From a checkpoint of a small mixture-of-experts model trained on Wikipedia: a sigmoid router.
Below are experts of layer 3 (counted from 0) of a mixture-of-experts language model. Rows are named gate (a neuron's input weights, with its number), up (a neuron's input weights, with its number), down (a neuron's output weights, with its number) and show model dimensions 0-127. Each number is 500 + 40 x the weight over its row's rms, rounded and kept within 0 to 999. Numbers have three digits each.
Before each expert's rows: "comes before" lists some tokens at least twice as common just after its tokens as in all text; "mostly gets" lists some tokens that are sent to it at least half of the time. This comes from a sample of Wikipedia text that the model never trained on. Tokens count by the router's weight.

# expert 0
comes before: " the", " a", " his", " an", " be", " first"
mostly gets: " a", " was", " to", " the", " from", " for"
gate0:541571495481470512572544485496452450513563495567487541457511476502547466532499550525434485565478507445475467511574509431465513477454447504486447498414481533460525500488534537485536495412488478473505494483483486599522506508429468520540555503532529482509488486475514362506491423508462523511515589428500582527537432584539476474518467519513483492519484520500501452533478574537518467521508
up0:484559472516528493525579386458529504504524407529452523473467536514400496545486493501522519487448441521434510473523481428512496469497433525488509474588560504430505457467502595548468499461510526577444421453437499470517479515549520462540508466500461525492492504476535541537537473529452532480526522528503447471517530503478467522499488439558518495516499554595488511447537540546545554547492
down0:513448496467568480495471500537550502546550485472476493497528506580442495567583484539549472467501479550503435563501492514500501451470556506496541458453531442571429494497533524525525570506505424538519530437511575548545499481492497464502500373496474422467473475488465439541526473468580537500476490464493453492516417534570473458473503529453527530463515448550445521519439507514557494523523

# expert 5
comes before: "\n", "-", "|", " ", "The", " 0"
mostly gets: " |", "\n", " 0", " =", " –", ";"
gate0:555482451513501471562511480492435458536435439457500464509515534475489524543495486616501515536445508448472426523490502457571514486489461572513526496507497517601499490468440428509479451460539622528578510542507488526501538504516523529548475517408528471440533484524491473490484493491381477497523526535490464514494490561512546495544444498465495469475469551539475510466494500457600537481502
up0:448447515464456484560486546461572484493543501458558478506510480467550500503536468545512549424466515474525430519433497426503530494465486523524535587450475541478540498456533442498494441446470519441514508539487515509480527503433506513562441483473523526395557511503568582463544499516473491439517492456543472507459539469506499466564557512573482476509504593454598492497526516452555489468518
down0:605579506444488517456468508460527472495481433463560434521542531534446503479487504472493531524495501484465489466472515564484459500530438552484534561530483591491507427407525584502515543523495516489465441570526539480480550499457535485518574470467471520477533519405548515492512474503454532525535589547470544494407471525438439467506516540524468444468482498520472526536537461515546487469475

# expert 4
comes before: " of", " and", " in", " to", " for", " that"
mostly gets: "ation", "ment", "ations", "ical", " people", "ator"
gate0:482476467480483492553470489484443532389429496479564483496558535474634483525516446484486481502514545522403479488526544499550459446517488436528458520465510476513536472439535509465510489488538482491473474570448508466565487485503527494505497570476505433523455489461564584490576441466458494503474548455618519504516541468502489553492583515541487511496515504509440491533447526548516540476504
up0:472467514464529532501501400436427475494501563518458514521516429453498499542552468551434502424515510457425536539445511539461512480478509513479545498472572502539462485538535509509496508516488496468487472477555519505472558494506488470567445570554528508479528477427473513535532543544529529568560478600500532531564437451486491526472467564548521520479447517444426465474526473433559453453543
down0:534508546497460522557545476440534469437535542521524487533518534526495539507504427496539484444523512475556487458535521508476553541526472468541570500440491435531447490472490456449465452516423567377443544493431515495500529510520527547548504477528474556508594478480503536446546479441490516568474454494447487493518454516522480478476455577448514505475524398529525553491544437454545497531527

# expert 1
comes before: " the", " a", " his", " their", " this", " its"
mostly gets: " c", " for", " In", " in", " at", " after"
gate0:500514471480527446502551510458478499517509540502476477467561636457466551472494410455438495552488499559464537518471463466500478565578500496498503463488512542490472483518450531488432538510528466459481475429513517509441542505470468595533492499460497524462519581480540521561489489480564573491538486507512440538542528499488500477576433463444518470549458524494536464480565459487556473531398
up0:529492441536520414457583464533497506484492498569447552417550457441474545491466533490447467473478543511543427533553463498480499535523457471520452468514473446523500464500555484539495505590426552532558503549535479532528488490547566544516461468503472507509469464452532473466538582492533498511498532457486496443500537511461550512486522489521444432479500575479491539434466519514599518405525
down0:558518478556510521538476476507454518437447532485518472488454478515580528571484456480476481502501560573469490574538501502519485488515513505498459381495522492542574473436463481549452515475448515502547513514548479542507512488523528558486491390528546466498534472483511416494558471406487543505480521520492469489484450485485432468432594490456529480551588500440517522457483531566502462550510

# expert 2
comes before: "\n", " The", "-", "|", " He", " In"
mostly gets: ")", " United", "es.", ").", "),", " American"
gate0:496517517486500466529492445519472449414480525534512485524490463510529441466509500446477537545537430415457481425584587512488479454502551561451508510518492460441543460512533552511571538503526469489449534431509513511472534460475504517550505454506509582501558432447470540556523563513506538561500549501590550502445483539435527501445541563507484473456484411536494495469469500523459542507475
up0:516445515545488413493485562449443512477523457434474510441541569500444449476540553549567513494504528536494525632424488501520491548470543492544517470477530490451485489428548499531471476529528481570480476559479510481485484517517495533450532485487507498483510513552534498530484459515492522472537479467415545457433541497490572503509473472519493449471527447430523568566588517421458527447530
down0:529454487593433495506436549557482528474457505479473522541569554462571500471466420552479505508502533492443502519428513495436482503461515464472532468509545415450502458542558502515525527518490559553422496478576553528490522487501577574463463522526550517558525479517571513508484486508481504483500481463533479514489454539577489417469498502472518477491476467508495401562485452401535486524510